{"experts_per_token": 2, "d_expert": 464, "normalize_top_k": true, "routed_scale": 1.41, "router_cosine_scale": 14.0, "norm": "layernorm", "norm_place": "pre", "positions": "rope", "attn_scale": 0.125, "init_std_qkv": 0.0217, "init_std_o": 0.0269, "init_std_down": 0.0311, "optimizer": "soap_variant", "lr_mult_qkv": 0.4, "lr_head": 0.0059}
Below are experts of layer 6 (counted from 0) of a mixture-of-experts language model. Rows are named router (the router's row for the expert), down (a neuron's output weights, with its number) and show model dimensions 384-511. Each number is 128 + 24 x the weight over its row's rms, rounded and kept within 0 to 255. Numbers have three digits each.
After each expert's rows: "comes before" lists some tokens at least twice as common just after its tokens as in all text. This comes from a sample of Wikipedia text that the model never trained on. Tokens count by the router's weight.

# expert 2
router:140110120116184122147128108155111135151148138130125134112116110133089108157157097110118123159107123170127099146135087176132141140131126156125152152188142112097139137079154145099107124102105075116091101180146123121120150132152127161125128114103179158101092142106138094065100143134131129089134128104097111066138147137084113116087154126085124131114121147160127161101132174154125129105135
down0:118087144184124119111148121110125141116123137078141105138091158117123099108127164129156133112159109140112122071124127105172149131158109062129159132129148183128138138116142127134127150123162080138124113171085132138122153126122082096096131133092132164168144150144065136155116165132145088157131150106118120148153147114117127110161137117115126171179169112153140112142121170138146136162117
down1:126150146106142136100128138162151094084126128130124149142102153135096169149101166119151124147153153102143140136132157114078114150127104098121110137159102162072162118128095135173103146109120125127164110195192153154116132188122115134145140100143118135143114136134122115085130099139128158162125162134121123126078170104119110114120126082098103132178079136125099107153133129131125112169135
down2:117122134145095130122141130088160114164078097102120124109137098157109124150122141122112149115167133057117127105118149145124099122151107104124169131117128113109123145107149084173117105109126081144142093177121144138120122134098129114123103135119144095150152102087143150115135114117066085152119114134077089140122116125135117140123113124147161157141135139134147138095124121118106128090090
down3:148110132102130120162132108134128081105144115150168120088137143120142127100141114150157140122111122090115092116135098114188180128167148147152105129128159119160160148168112145164125142143127124136116130110158118101147110121101151115109102163124112057187118132123130133121127115170155130108129113114076118154147138105091155138143133118122148119170099155157153125138139123124120112117128
down4:124114126114142158149101148127151150120068137149123139157147138116099123116138087200139161098130112144136160155157125114146113119097148104120126117149126124126133135133097094164096135166171144126127120117079133163148133170138102104143149147122088101138119142151166120131182176149093163157077171141123146161118147131095151128140080117142172128158135145126103102095125144077145140102156
down5:092096143146131124110134140151112120138150143129142141113123085164130080099108109139121132112121144087133116106082142115110117105109091160136129137159158149118139123104145140138156098122132110145130071097105109108135080123101137137089130099181128105110111132147125091139129151126134151136146137146151166136149124117126171126084139107128103122163123141102134134106122120105178151125137
down6:102145081111098164135175145083124097135100105125093148123108136140134123121130146126130146121133145121103141142152124109178161158107126102100137106156134104106099126162136115139121142137105129121152157104145107137140109151152089136146108128139126129107145170113136110093109122135172129153120120115131077106122103091107144158143107103134139135120147125071114114110129103125106140115127
down7:149166153101101126127114169122116090088149127126133160154145164102123124133101101177146123149134154140109078132150128118161165120101165155163108107112108134119149097146132109126098139149140114113126141120092133110185134112104131063093090129080099153127134096130108134094144152153084159136120107217100104140142150102180156104115132103162101125126147163145171152129152138101113107111141
down8:165110116130115115126138142118115126122097136060144099165109130135157096120119090135132069129137102115133143152117182155152086133156101128122143151150149172177093128114111110123156144080147121125111110114122154154160078120115144098097073152123117133106116120147109148113122144094109124092131134184156143157100101086138138152098142122105101154130124127134136129104159160130114135152124
down9:093107114123141103132160104099120135113132133124133174121134057105131151168117121157141139129120146084124119157164173122134154089153121125132087126107127124102142122116078156123147123194112162110150160106157170121139127123101093125128115121104176108100132110119102112149143131157133122141124145133103144102156146120141100124176102144130170132174158086120114153139157168162180155099147
down10:119135112144188117099121055160116143119159114144167131150104160134081113075153108107112115125114130155129147143179095127109157145103135120097143149127150127112166083129118119101143119088152088147135115167155111112123139118139100140123127135158100144116190070106152089106092098121129149150151161113132131133137085103130128100133113093088110061104129145136134122129074097114097156123170
down11:115163148134142134142128164125144113116135107135171169133098090127113113130152113133112169137160083117125099112089127099157181146130133133152170141145170132139140147136119115097132156114153122136115147131138154092161104128104126139113156089147145130106178122125112107156109102131121170141115138133120152125169104141121132139127120161103099126098106115104108119131159143110100157112131
down12:119139128129122162124108104169117146164106162133126100120109128099130118146180125103127135125124117110124114121126099137160159155164196154076126131146123114148097168118136100126143138124098098166126149089146175159148158117103145127086133145097135125090136085151132135114129068148081146115128143123149097127115100108143120101168132129065145122104132112110137128126107150174126182137174
down13:077094132141118122160130147103138141113102142105151172163121104146152145170112138113167127182138154123140150133120098126147139100148108121184131127129135108162130094144135140160072101163126147128099123164096183142127109157120145089126100130146179131148115174120150199135145152131136106132122140119135135097127099164091112122147154128098147102126141150136128090128153120133161192134133
down14:162144127142116108105134147131188096143099145168133100110161076110139092162159132143121139079125152144076135155117113132126081104121158157087112123122090105122154134133129131161132148108175160087116155163157133117105075088123101146155131112170079117137086156141168124102120123110143107168085140069162156183102138149165146113102107128150136118123139128120133135148142086155098161098128
down15:134118142105133131098167103151101127197132136085110155126120105146108169125132133121118120169149156150160114137134163138158138167141113150146139115136142176103146159134140151104082092122099074115142182089124106115094147113143150149132156150140129176117189072136121141140124111153119155091103146176144098122159155128110117125133123120114143097163130126132113144092142113110119087140121
down16:118157126148175136142073135145109134098103174135087107151160147133157106160142144170077063126141187123107151137117100112123141089129100129147105108136119156130110118155135101121150119123130158117119117141128083116116162117147117141121117158163167130105111131096103112154152148162120161136175158138180130172097156133094116136149152123135127123140144089125120125142128147175107094109125
down17:108146106143137150081169103155131081126133138103131145132095084145125112138168145122123118169140117141088124138139138181161122157100114157135184158121122142157117133145151134106153108113133094113135141128103101128169163138141153135126104130111162126075148152130105124141145179129123158140148131189116099108115084125116132070123169104126121179134112083127103120099090143155106091113136
down18:097127108132132165131122128129115131142140105126120128154127075147153131151157086103109134129147128113135124131103160114154141117142122138135154140148128121116088191142113161095114136144148131146091161119109128113160123144127034165102131139145137117130141130115109145147122117071175119155142108146121146112129126131122067141137131110136075169141122092117145076129109159128104111173132
down19:139148148099135147124167099157141144157105165110155132155120131142168099112139153158122147157133096102167175110127141105154141132129139141101083139133156098128135139128137117146139111109139158126130136134091128077088107170152099138141086106115121139148121135120131144130148111120090097105121114090144130158126107124118145143105168126096100184183116126126184108157128159131132182138139
comes before: "| ", "of ", "and ", "(", "in ", "|"

# expert 1
router:112151109134118175133136086115142161104124110140115134096115135122154165119143106098124162186136114069120133146150135104111153135124143125110105075174133087172155134121107106163101124130149108102124130127102117114127151148116149151155102092165116136115139155141141139147122089129128108141096140122153145106097081126162052163136133139103162126172105111140124130161133128129127121093147
down0:126115125083122113083126140094109123159126141118131133117118120128140093142108162150134134138119115155127070168110124114132124114151129149126121112146091114145139153126095133110116144125125126122106148100106157095126142119136115100177131073114130123145109083105169111099125126127160124112131134140138127125171142070100122109172145105135133168083107105123137146120118137130105104084129
down1:143171135157130149165115089102139126138114129097153100104134139161128126145140110130133114144135167158107136144111145195152142154128133147125134118127142147088097167126096107076177093161099150114141147144145107095130138110160186111140096174128130100125154096088135140126139106093086137125107121136103114089112154112114132112125141096107151137110113143129100102137144123153157116129136
down2:109082113131106158129112147130116138158138103090126109170130155103101131123137134132121124161100134108148123148117145158125075109125088113093129113142118190137114135108150103150166082125142111105150142129140135126074126144160131112205143106140098110133159127134077182145131144144127130122128120123170145107109153134169124136115129164111120132144128061135103078169138122136101127154135
down3:080150113153109136127133135120149110132113141108136138132119162138105141125130167133111156150152124097108145105166146111101139115132130117107148134149102137094137114100113089085121130119150141120130145144117114131139102138141118106119131109152146127107122160117113113152111111131126106106151134121104114170095137119140093112146079126102149151152087123103108122162088144167137153083130
down4:105155101093141146128141125149098099111185130198144165113152114122163115132108127154154130157132070093144093148106134123132153132141156168139125111162105065111166089123126106141107129134150086091134142161128118107133129166127134113137089114160161146101115127142101112123130167151104122162118098122128156137096118131116113148131107112166117109130153097122158150141138132160180136107124
down5:147133094146115138125138171102125141145149193143124101152131139140132114148105156097155133113126157119121097085130135149149093087128097138110104155152141110105090092111155122116094123102138123128115091168139156118089105091193163138160116130110121097142093114121125110130111118111157132113107158109089148165115125129142171134161076131108079142165115132137147117114116106113124159103153
down6:159123093140108135118130129108117135109138125138166135133126119157122074094128169139147155130130144132118107107135145129110151151073082143093129145134168117131175117115102152166152133146105146155190112116147098134122092128118120097180074140150139123093143154142119082135140149103130149125140169154113131126157168127168080125104125175121112122095108115129117141146138144157143124136151
down7:099116129155171159124126115122172108161106086134136125074136086121132130132096193111124135132132160114109124108156130106158156138154139128096175089124117137118112130102102142070095117149126149117112132156107110089145113123126094163096135116145132163147145107122125146114118119107144111133102110121137104106116132116095138089097118140096103108144165114119164182128110088152152107128107
down8:107119133130129079112117139136099119096127072132089173151183136124100113150176159151143129139094111121161182159155137115132161150138153142100132122161136092142133117144087069114119083131105134144141076111139100114141138125100114114131130141121122106115098168149113091166136168159143126145105133129081113158134183136130136120097131110138127105102116098075140077119138159115123117130091
down9:096182134146147143127152117099121167140166163124081142101174102119159102143116108140147145137098173135153153159071112137118141136090135102135114144146136139143114113182134147132146101125115112154157147133098144111146098133172118092142132094128123148160113134179150104154154140099135109135158136114152107097124151111148130081106127107103078162160133123099163114128112149112125111140124
down10:095121116126119124117132159098127141098149112096146142126124113134150084121109177085171132150158143125169099119121142134117154128151155152143087144103160085130142123134200127130163172169114128139151099160181132153117107106113077145098159153116121155110130154102063146129163123127128127119129112127104146136164167132133144126144112150092158096099116135133111086124161150120127117145148
down11:134084114127137125161126083095117128094130126117158164154110133125122148135144150122078148183152147118089109120172158167162129152132106097117110147086152125109148137158149128133105111119132148137129130112163124117094114129109122155098114127116137124126118154112094110101167104185149137085111121112101135144116085136110107138186112122148115105160062142133092112092134135102099086155125
down12:157130115117149159114123147107146115100175104104131105136138144139117123139136120142093085092129126095113124130127132111129163117099158104113109177130126126143100103124177131160153155124119129150080112123156129139102137155105170088118142169145098122148124115121155170137120109122134171138132150169128158119126156079142114115166160095109078111102104158136113096097132129094124113144135
down13:136159127107120100164129101138125106124110122142154150117114151126136099084160083101132125099151114128074145133157095171091119103128129127119115104129145109154148114121115179093111112127153120139109116144116143096092110134086099137175112150139113156164120164093103130114135137137143108134165106140155154144135114198128134131137177105119130111093150106095155109114121145101108141171106
down14:097123140179140114120115110100154115117125110085109123158143102109142157154102126099150085135110155111162128145130125133109134117179100119139088172141134135134116123170110132150146077144092115132130137166124129149150082150091118108137149088124128141147134169100087099139143060125103081153133126139116107126135143144106121151117152120126157188113142117143129145146094136121080154135134
down15:115118145118120122088169114118121143084161107127138129128140104153133115107107124154116127125111105171156137131131086124120131129123128148111142135138126128163113184125139125134113115109113120151130119128107115083108127127089117106129124099149088093100160115147131131135105129158161141153130099156111136187143131138169114093108126162089135109097153154125145142177128137117115152122201
down16:136149196083150099146125150143098081154121134137219117134099100121117111131103084130117093156112129126131143142124186131193094139147111128087098168118122113105138141133118159144129147145106130172166122153122163099137142082124146094073099113107122157167138145162163109125085182143144104129089088096128169134164182127098152178095152121156161094120106095172154113122100155122149137143066
down17:119120140162132118104137084132114139129115109088139154119137129137126150133156159130107115146153113144100120147135109123134139152130108121155124127122133150099145163126106139113136125113131102098124123053115129128157175110147139134106174155171086151127099133138128145139115134164097121099133152157172118079146158163175145106140122133141159170107148110093135135133157118118136111106147
down18:155108155158085158083144117130112106127128140129124100121140148159135114092061172169105094116182148122132109123155135116111134153108134133130130150092125160147079197088111077106144163131114169146145141103145125116142129116109119117156152109152120132133163132130113139145152088133136149115170151090140139158116127098149145119161131159074124106088164104150133162111137148141142140129139
down19:103137130130156136150148130113121096117165150099133114165111119171112107084144138128099138147151122089155141163149114118133144156145147132131136154162212125143133124131131115147098098149153121137093110162128127127114135129175126161184102142160086164153169135111136093129136116126120123136108160092108191135049151102110133150149117084146143122114076137135151107105100171135140153130128
comes before: "- ", "| ", "The ", "==", "\n\n", "In "

# expert 4
router:142113068131160106125127179095135127142126159094115145132114125094139135128105158085149122174142143128157136097112150122075151148145079087142107113161135078110124119094148134111131123080159149170093137133161061086190135150143130110124092126131122086179154121120114121129086156113125128124098118131115143142117141131131151110148149114139107142104159109052131101169169099126140167164151
down0:116153087127085134130121104114103137119106107071133122130124110156121124117100169107150100087102110138124113103111146121130148100126131113114157128160131092106110128153144133098133143175113124124130174103095117108096099125087149095076132077137121154114071128098145118122157116122119132134127095136169166137108152144170081125121135091151111117146164092123114114092144123102105112136152
down1:130133148131121119141096134156171091126135115175126140201104079095173136136169106113131147091174149100130142142086165146192131098140078147155130140129087154155089134140168119138134155176157150164122090074153123115157149130125140154117148150143136138120116111163106167093182123133155135132122108109100121146132132112146127139132128118155090155153163153152111120131144151123118146058147
down2:121130123139135131164148092176140085095157128106130141174126148106134148115091085144117183188132115115111155072116074122116167089106153148143143109124108098095127123151147096084114080136101134151115146163126125140162115109174141134136140159123145121133149104130170146098111131153143111131137117125168145158138115118132127139117134162108111132112092072110168114133169131112128103131176
down3:108121142144138141143094125118089153131104097152152121119150112159077148115135150097141138147123148155123115130153154142118144144136117128152161112157133106097167111100140131153121116107112118113089078146143149133122096124147157131130162119143133059118100139166118131137148141124094111077156139144102139122161162126103100167145124114151118098119112113101129140145128121091156122151139
down4:170167122112139112102104144115118128134090126154136099095166107119128124112155109094123152110113123140125115118113103094172115100113132138138127125122079139146086107148154126104133121107152156140140148137129118129101105118125116111111119170124106112133125122077116118153095192105132127139147165134135133121098130151136108154085119137132106122179134133112112108131122123084143133114127
down5:078110137140120110125094105144195104137106100107098123157114114122120147149111106140137155145165142121129131123136127098099133112129108106153123132102085141146139158139099077089135128107154102175119086116139114136140138129128088119122104110137159097182102166113160110111147124145145142144135126146154139118110139136076091120195141111134175177126161086149076163102165085165113118090134
down6:138130133118124125118140149155124102170107142144164138142072133128147138158103142066115162106171118128148105116104149136127144134135130060135141126125077142094150125146090089171126155138139145112162092119145162133124136127086147127148123104107123171130145101112166125186086134161100174123138109120126089079154101156128105132146133113129130122100119138124139150139155128126168145125108
down7:082128148081141141129116108123098105145134134106145097136118159113150189128122152144135117116124149151130132098126151129147114115104125119093137140153111131149145143145106167104139104081138151086146129164131178140118118102127117113131153087164112131135088151129089107064172135145130122134153130153110154146169145108128135127102109107162123174130161117142160174105122152101141149131173
down8:126109110125147142189168154117103142133136140084147102110189107128107174159113095134123132149132111110140108116122109146131087120156168143120116088152112119128150145138139104141090124135111143100128133096090130135137117150100145161181132104128140119133113132121105159126115139137118126131091124168148072139143179116125110100126120087121137144098152114164117097096128131077160095134129
down9:120123153101072126182170139119142106156122100153073130141120080122121098081113121122149122153074123163124135142159140143118184136172111170086097126144141101161140117162138128138115117115138153110142089102168115131167126124145143115107108137114144128142144147154135110101088144085141159175149126118118135136125168121101122120137110151151121143119129071132114132117131126128186163075114
down10:138154148094124122131133109161134114130123122139193093131088151147121155121145126158115087143140104107134126173111148142110123105120093107115143119110134161108145122125101138095129097115154090171161161158132121181116098100124151123127130123177112130157123095119125171102115152139163129131161125145118154125120151083129140098118120120143141144108138145180172120114152124122066120121161
down11:148168129097134092088094118145121102118145120129095144140124102117135183097143161127154136124097129086136147129145158128119107151155147139131143164093100075197135148132135130168105112142145135114146172101103079155099065142122165081111143111126130126110132116121131099128129140116126123131141094141157150164138117138129130150138154099122127133160136094091114132108109070061125149116164
down12:127111165153110143112097094088181121160095137116140131134135120120158133117163142133147151138145131127117157127110094146098144108152103161089115111133121115152136159118096149062110106151125158116116142108087128184090154146138129131147113125103163139130100140136154149145189102114098177137140136088126181117082137089126105125165124143110172088105117163112176122110103129117151136112114
down13:114096144132097134134134118117133104085139106149097125144097111156112176139137126124103146103106164167135133106104142102123119106145137158151153121107106142115094153139070107108118125121108134115143125111136118124148122141168128123159158123145090073149142125129091132145121106116134089130143125111111170139119147105118121109096158112139138116115087110144132125123117128093160136170137
down14:119095118128089139163124123124100111154152118119139157139148139137128164138141099157133151166117126120156139149132162147165134148121152133162131121120127150164148129120126144107147134160064117144152151129141128089112145150106123138097120145135186123111154119136158176149095131144165137129078107170098125112106164077098105119154123120139121152115136192095138107171168132136094155172120
down15:144112088111152136143103131131076132139148153142105100106139110149122121133145122091117131104118136094130124173120137156184128124148120099122149116159132150135137143133122129081158133131152162078100144136127140128127110131111130174066142134158132153083127128108135105104147188149104085094106130106102137122142153127109151129132106157189126120119122115109105097127131108116102137165129
down16:149118133141106123131136151107158097145084137108137150132149137084150098147152118109152127077159118093118137094091132129156121157160149116137143138122117111122129112117166132144105099134108157163127136102126118168121106107094089101151122113121106120143109156110092135123124153139152149118139104136158117135166162127089101119096151146132137138133129121140057111147140117168170104146149
down17:129125117134108103138126109114159124100083104151138103138113073099116155120135071118119144108143100109154099157120137120129122128172137141113108179153129171125093167147149121113106105080134146129081145103151122168101128118192131134140139132139125139137135115080109144135134128105124123126164158116144068163112138175139120118083170114095099100132176125138144142193099145109147120139137
down18:107093120123125114133142106118105152106116148198136096112074112134118129155084141167159150152130150152073151130160104102125171143134085124124085140127140126124128117113139122168126129134158146140126140125154111153071099143122083139171157146152079172182096141154159168129131066128140091109130139153127093107116126127166141155126079135083174123149112110122144167115112122140144119145099
down19:130145093111167131163083116135160132133156087107144113123129109127150145083066110132116131136179127137107108134143118123089133101154139164114108120073102105132092132149116158150179107117086098098101110111148114112105092133130093138152164106148094154126085141155107134133140125147105117103103131154140135088075171106135130111114142082079109144145126143125123103108165118126153153093097
comes before: "the ", "a ", "his ", "an ", "its ", "been "

# expert 10
router:111104123117086125110125130117127118086118128079133079135140132156113146094145144162117105126091130131111111126116118128169080127155151125092124165099110142141134170126165124122100164144115092149196105095083098148145155146107129134104149115147114148111103155128099145141122112164074134104119147139168115094138101128122119143136134111113109087155113127108133146145087111107120114128111
down0:073153111130115132140087098172117135144147153095096158139110069094093119170120151110141126142141130106130134150088083126123136146162092075099120064138137124150152139207152155101145098116136138132149176175152154139159118136144121146099126107136118116118108118118120112168151108114123160106121082127108144090073097108150113116082135148114143144145102129113105120117092122071129122105167
down1:127120111129134125137106147144149135147140164134155123122185125107148152122062167128128165137131179109151157124134115105130152132109178125116159099169101095093121128095130145123176120129141166104147161091113133131090151126138113104131150121080101097064148162133165131123115167137126141105143131115146179133160149149127118134147119107167129143092149157116167138158120132149126099094163
down2:164142145134127099124085090108124084122107079155119114163133140060087131143115114141150150086052154113162152136105143097150118104113127140134124135157068141114122145165117122116180162144103107111136125134104116130117119123116105150157135161104162146133070124117154163159112184087146101156116109125112129090101155133127131142155129175119146114112115119123135159144164101141139152146166
down3:107169070130138121148137175112106146150093125108096163119102119148112155144115146148145135096137103138102133108182123131137127078129143157104135143083139125140114130128114181124099132091073141126153145089145149139152120168166102122144145120101137156076122120129132143136137135149102125158128068147106151114148101104148126100159122141132112118139129119096156133149151132122141087103151
down4:113129094106136164144077138141131128120108077144137139128108124104122097120133131083099157109150157134079127077164141146130063143089117128141155136158151109165128143127098108148114139129099114136138102115109104105148160110138112087163139097130126091118181133108142146125148117131109090121091129132113144140119131160122111154125134085121126150094143196126117124121118146132129117103182
down5:132178087150104142112115084091135112096071131140135199092089110136094117116135142170154092136115134137139120090154135142122121143148140121110146106136162127167172124164160130149114117160133141122132106151089147143092087135149114087094145178113134133145170099121149140072150128146115089145163143130099118151121117135163131117168061158128149117115166104136174152119124133106129134115130
down6:150147118153138118140116092114113161156150122116130111159129112103118130099117157100094102116150161123114153156135133124133114165101121153133097085114111120108102180132176128167135157113136114171137105119147106118111163174166146182095124116138117094115098120152122124147113148100094163117156115123126129158137116127132123136130151133143137149145178130153139087105140119140173143116153
down7:144110117088130136118093129141154123120062121116147127161095150166148092116152118107190120104120152129127129154118096096130136147103139126080165113141174086133134120153115127127091117124128144135152144135144108123153179098113115135084085175119149090153144150076131147140141106123140167089141102150120147123152157134174051106144126140131127163082145131108159150125100179106091163160115
down8:135112148111088132166148100115110107113112126125120141159134155161136135130141152120139154132145153113136133111143222145149113184145133075084152146083112125122108131133128123125123135118084124115119144144113138123125104118113158097134137147071124104156074129170124120123132137149138133110105147170080130121177164136111102181104138128112142130161142141113163152097115091095106152123072
down9:124176138149096146148093173131181165116105114162103162109132131156121101145101158142147122111132142113104109120158131135142101134155139110137153156139135111108179123096150130108133170124129170146161133129137098137134088078148124115134166095086087154112120173168130128123171126109112152083145155160131123144119113160132146158113115130087101151147146160136141130167173140129136101124163
down10:106114118134127095125089144150149104157090138155120152098163106125154194128143120108129065105103081099151133125100118134117122135147152138118110123149106144117152201104109149155144106107094120142110159137123120103141117165183133129132098140114154187117159140111142140130161129135123146091112119140103155116170111175141142112135158136141138146145143141139114105109117127111120100139154
down11:132091132145121144110119130121095089115130115145147123132122143167163141120132168153168137161153139133163124127156137113156126121159136134156137129073123139143114120087147129147104044113119154097147116108070073110156155098105141159117134125104176126182091112124118121157136113094130103129140106149115114134120140122135072094143150142132079139148122136102141108153099159120088123152099
down12:117125128106138117105088103130073125115073128094128146132173116132133149141119104132124130151158165127132093159128129078146155144141149084148143116147161083129093109148142127145112085125150143109118127116139134158156138150126098131112105153142177151146127167169122064109142152152127123126109161086143178119155143158150110163119114122132119149148131102167115153149137124128131116107089
down13:129092127124121082123184167106132115140120129115169113155118122159191110122101162123103170130098130150138108122127118133120142136096108142122161158134139104145094093156151125140169115134139119130133145114119113135129123106172124130135098118102113132161138115102157128154091132096109130142106156142156128132121151110097135086085114099095151131188168125116121111098154187142152111111145
down14:162127136142142113097106123184142129132119117133107139149165127098132139122127137131136089166131131114178113169135104114153127103093179119114129099115119164122136129142110141161121148136155107150126140132144133073155137116134124120168147110136107159122111140139158165117180147106178140139119103125125147161108168130129114106106160144171169145140140085074119084130153122136086138082104
down15:119123155158113109113128101126129138141126116110168104085122121130114152136142150133135134139112155145146136115111150133170116142121069125168132123111140129140104122190163077094150058156156104152123094107112153121095144134116107158170149109152086156142128106142110076127147164142124151127099141119172119106113120126140107138156170118178113111091114166133133110101106112125130167081124
down16:109152125134172095083132153137097090158169094159134104117133118136121092130148114121092160156077126134077138082118102139166113117099092106134115108097139170140156119130142107097104116149124125144136157136077098129178188123117155094119121138122148101137113098119110135121110149120115099128118125148136077117111115110128118092113103101128109161108091142098139143102125120077101077111135
down17:118111140160146163133140142139105175142153144183140190155094072126130117158174129121127121165119131142093077140124156112120125080145156124130156113125135145107146118157114144125128138128114106117120131113176121150139103154093111149166129164163138138102136133146149136095120114133164138150115127078116121135109145148104113135142134119141145090126117086132160140104153130112109160138125
down18:095110129114147167110173146141130181096118104113111074100075143092117120122137143120143149124174163125144122136157062103122101163142122096114133122122154124085137173087177122097112133133131125147107129161110129151168148163117136133128155128147127106103136122093137153078133093114126138161065149129143135141123144162122125144158152130151122135143106084189111125098138116158115116095119
down19:108142130080105173119172139111133178123076075155086090129127146103119092098145141089115123157126125115151153126135131101116130117150117085108127116136169125147098110070089177138129098133094097095152114132144119117139126162103096165137108127146113132139157093154171115140162160123068161145129124150116143116133120140099136123125107128123102128105151143099115148117162129125106158142112
comes before: ", ", ". ", ".", ") ", "-", "′"

# expert 8
router:127167167141135136150104084133115148165127109075133143173092119098105119129106184134104126136112101127136103121181139118142105140122128121118179125100126100151139107112121144150159148107158172116133184082102132115124124116150132169120108113111129131110119144157121172114069105104133180140164110135155087118078139112104137120134113136169135146121147097146161110122157119154155132156116
down0:099103128114105146145125115115155143162159091091122099151140095150118143098110161126142089115164083105130160129177139081135096133110120130145130122087157117129141149126151112104161162148136115111115139106126090137107095182132164140136147133163127143159165125110145119064124168121117134081124139121147170097138132094073118067160109125159095195126110133130126146132120121163100096144145
down1:139104146127153131109106095139085167125140152141147121117101137098073092106122107104134106096137160121161118103144127160114169165147104098109088080138091099115117143130148109108154152141084122162089174185161110109160113148151127129130146120159104084113112113166180135137149135167126145136107153095161124094122164122178138128105102113136130168117141100177105145101111110153119070133106
down2:144128155143136158151137125158087120125121151165138176155109117130134114119105130103127173148171157120175095097109129140097133163143116145130123096105146144104102119068109112094111136129141138105136107099115140111099097100139130132092124146140143145101138137165125109130126112125175143150122149105084142095135126122117090156115181110116105096153110085145108132129099138110109139126120
down3:126160170100132112138117104132114153110135165132102147078130180144094128125129119076111123131156173132100158134169143128117161103101093124155116077127149103105152105140149155114172139128151106110112157056126150155143112158128098161145100103084134182148114094148113108131119148107118151111145131066132108106141141147112127124144136143122122121170137125133130131107162082141105108144147
down4:179143133117113137108101105143122169174084119088160137128141148108141121126116172131130149112122166117139102113138114159124098094091135101136097123154101089092126161062111090148173128167098119130121144105111120099144137127101125162154187082177158167108142167125124112115155109124111130126089085131104157177135135158093130132145148102138158142191136130131104121149138118143097078149121
down5:118138140135139093149068152085155109113155134133108068100109169139163145105108145127113143135116111152128121162101075139104124094082123136113094128115124120114084134112120084157119141138138148118102139159083124149157095133129130138145151121127126079120147087121142073138086140138161129159091127078159146146106122149119109120128105125087095113143141107123138124157108154115112111113114
down6:102147107109139149134158149091079114117163136162151147125132125085125139112140116129153102106108153124136127098064132093113171113137111123119127144143157146119158139146091159114116133154139140157135136094112122127122147117120129098143108108137114115167118111138112118102104102151137122155164155131157169126180112129116157101103136183133173092145114123152119127121171116137132131133139
down7:130161098094091115143171115152126142112120118164085116164120128111139136137147108158121120149116145137116152076131123131112153118156141136120162114098171098154134130138119149131151123103161103100172120118176086139097137136085080134123157110132154085170094175174072159106160139128145089152133117132159124100118158120112155130151136138110117155124122111130126118137131143145122138090119
down8:118130092125092156103142156126156112117114098121089164095148133120133174174121139106146106159131141099125134139161185151145143138142146130124134123161140124124100102152125149117128127110125129110140129140135134122115120164143131094169114086132144083098141106138134147123112119127146159119134096136129147126182119138185103118129144106135130131178099146139129147122109111179121161142108
down9:157127127116165142173128113128084113134114111131123151118147133132126095113123144105144100137103150131109132186084176111112154133115129109146136173132085135131108171136136101082112137096121130106151102193136147123118102179148149119143106135143114162156134211121127096096141112124107125133116140118105142127134134107113127147130110172123153134114103114133115082107078140130126136137163
down10:142104095128152115136091086163125110099173096116131117122169151117139117115124155140134140172116121126134133146117139133137145107112116125104104112158143165101068134112150146121134140141105126092140127116139150069095131144126137100124159154106142152100129073078110117116105139166078135117126169147120124154186117130098129172148097129114139142141116186114082103141133129090145145092134
down11:163146114124139097176171125133163095113121139113100167072121116153137138199126131109086147086096184092112155081112127145137139124112092114143159139118080117150178167081149101121141128139148057152176163116146095131153113085141133111122117131120130108120149180097142143086143130142130148086115140090123140183137119179169131114115141148135093104134111092135134143093137127159149144153124
down12:148121132161147125103144110165124155133099157188163115129146126176086123132145113104137139125156123113176115136144138120136152143104101129144124139147093077154081131150115114139104117109123105115119122122083127116111143083144136146091136117174108132088058138154153121171132124134124135136133133140107118165107153122145092104100144111138101164117135128116164104160109109153107153114129
down13:135120131116120121139144114160128112128128165156130126156142143129155151141119114094163151097139130115121190122098114126160107114155111115127100159097172154136113131112139165133106090137053147151106135124166123091146134096109144085130114079134104133136127137150154160151116132145154150169153159110186123134117159182131135138126145081137117136120147111134150135104127122142105151139128
down14:129129147116110073147126127132146165110132138129097146176109085117135134164122133135120164145118116119112101110114177124121082085140135113119122115132134086097107114127084141108113104117128160145140128175119130158134130126125113108156163130148165150107143149106117154141174114129094173133097157154148142147174153132146093112104138138161115113136141164172107136140109110153093098098116
down15:190125106099069146128117149146133082115122088115133118104112148089102141113165119099118109120118137113133150146114147130126119111136119091088147169114119172106151064158176138155156155145137127155111158117148133138117144125113125131170113136159111131135154122127127132156104100147127140160143142150169169159135132116131113084138103146178136094142165128094124132163125114096076117127161
down16:132171142129139176147123129119127143126104145127137128138115126124186112114165108147155132107168135126135134100142136109133149139141128124150138095171157131135139129116124171129067116154102116111131106103157104151094163173160174113090159141126165121096150124143156125136081109134137096119116124135136148127143117120113141155195112111088166120140115114104125126116145138108096191121122
down17:128132130145143135095145097151121157085130131114092133129146115083121107162081129118137128108143085112145119154097096138109081126114104145083135109084172087123111125180162175131130137129108147154124113117138097145103146126160096086177160157140182114122150136109061113156171126127090105149114164121109147125169104094155114147114105136117115169064076182151154120140125160107121110115113
down18:163147109096136165105158150111131118124119113189123106146132149117104128135142159129115113078131111109130149145118149102134109134157143115106181133122132121120114128126149086144131176150152133068097131114128144133161174153113149194154132163111124093084086161110160150133148135109131123077122142174094079108107153158119124118180103144130172156133093099137163126157130152144122096107112
down19:184122183122140095164162121153173119101159099122147132125124143129125136114112120181157122174127144114148103082149096080146178154091101155121137131177128052107116119174129123182125164096152166146179147144108099172169134092115089110159138144145104107149146118146149102099136111107163103101101143115097111145088165123154147160137121119106144149135123091121139137121147126157133126145084
comes before: "\n", " ", "\n\n", "s ", "0 ", "— "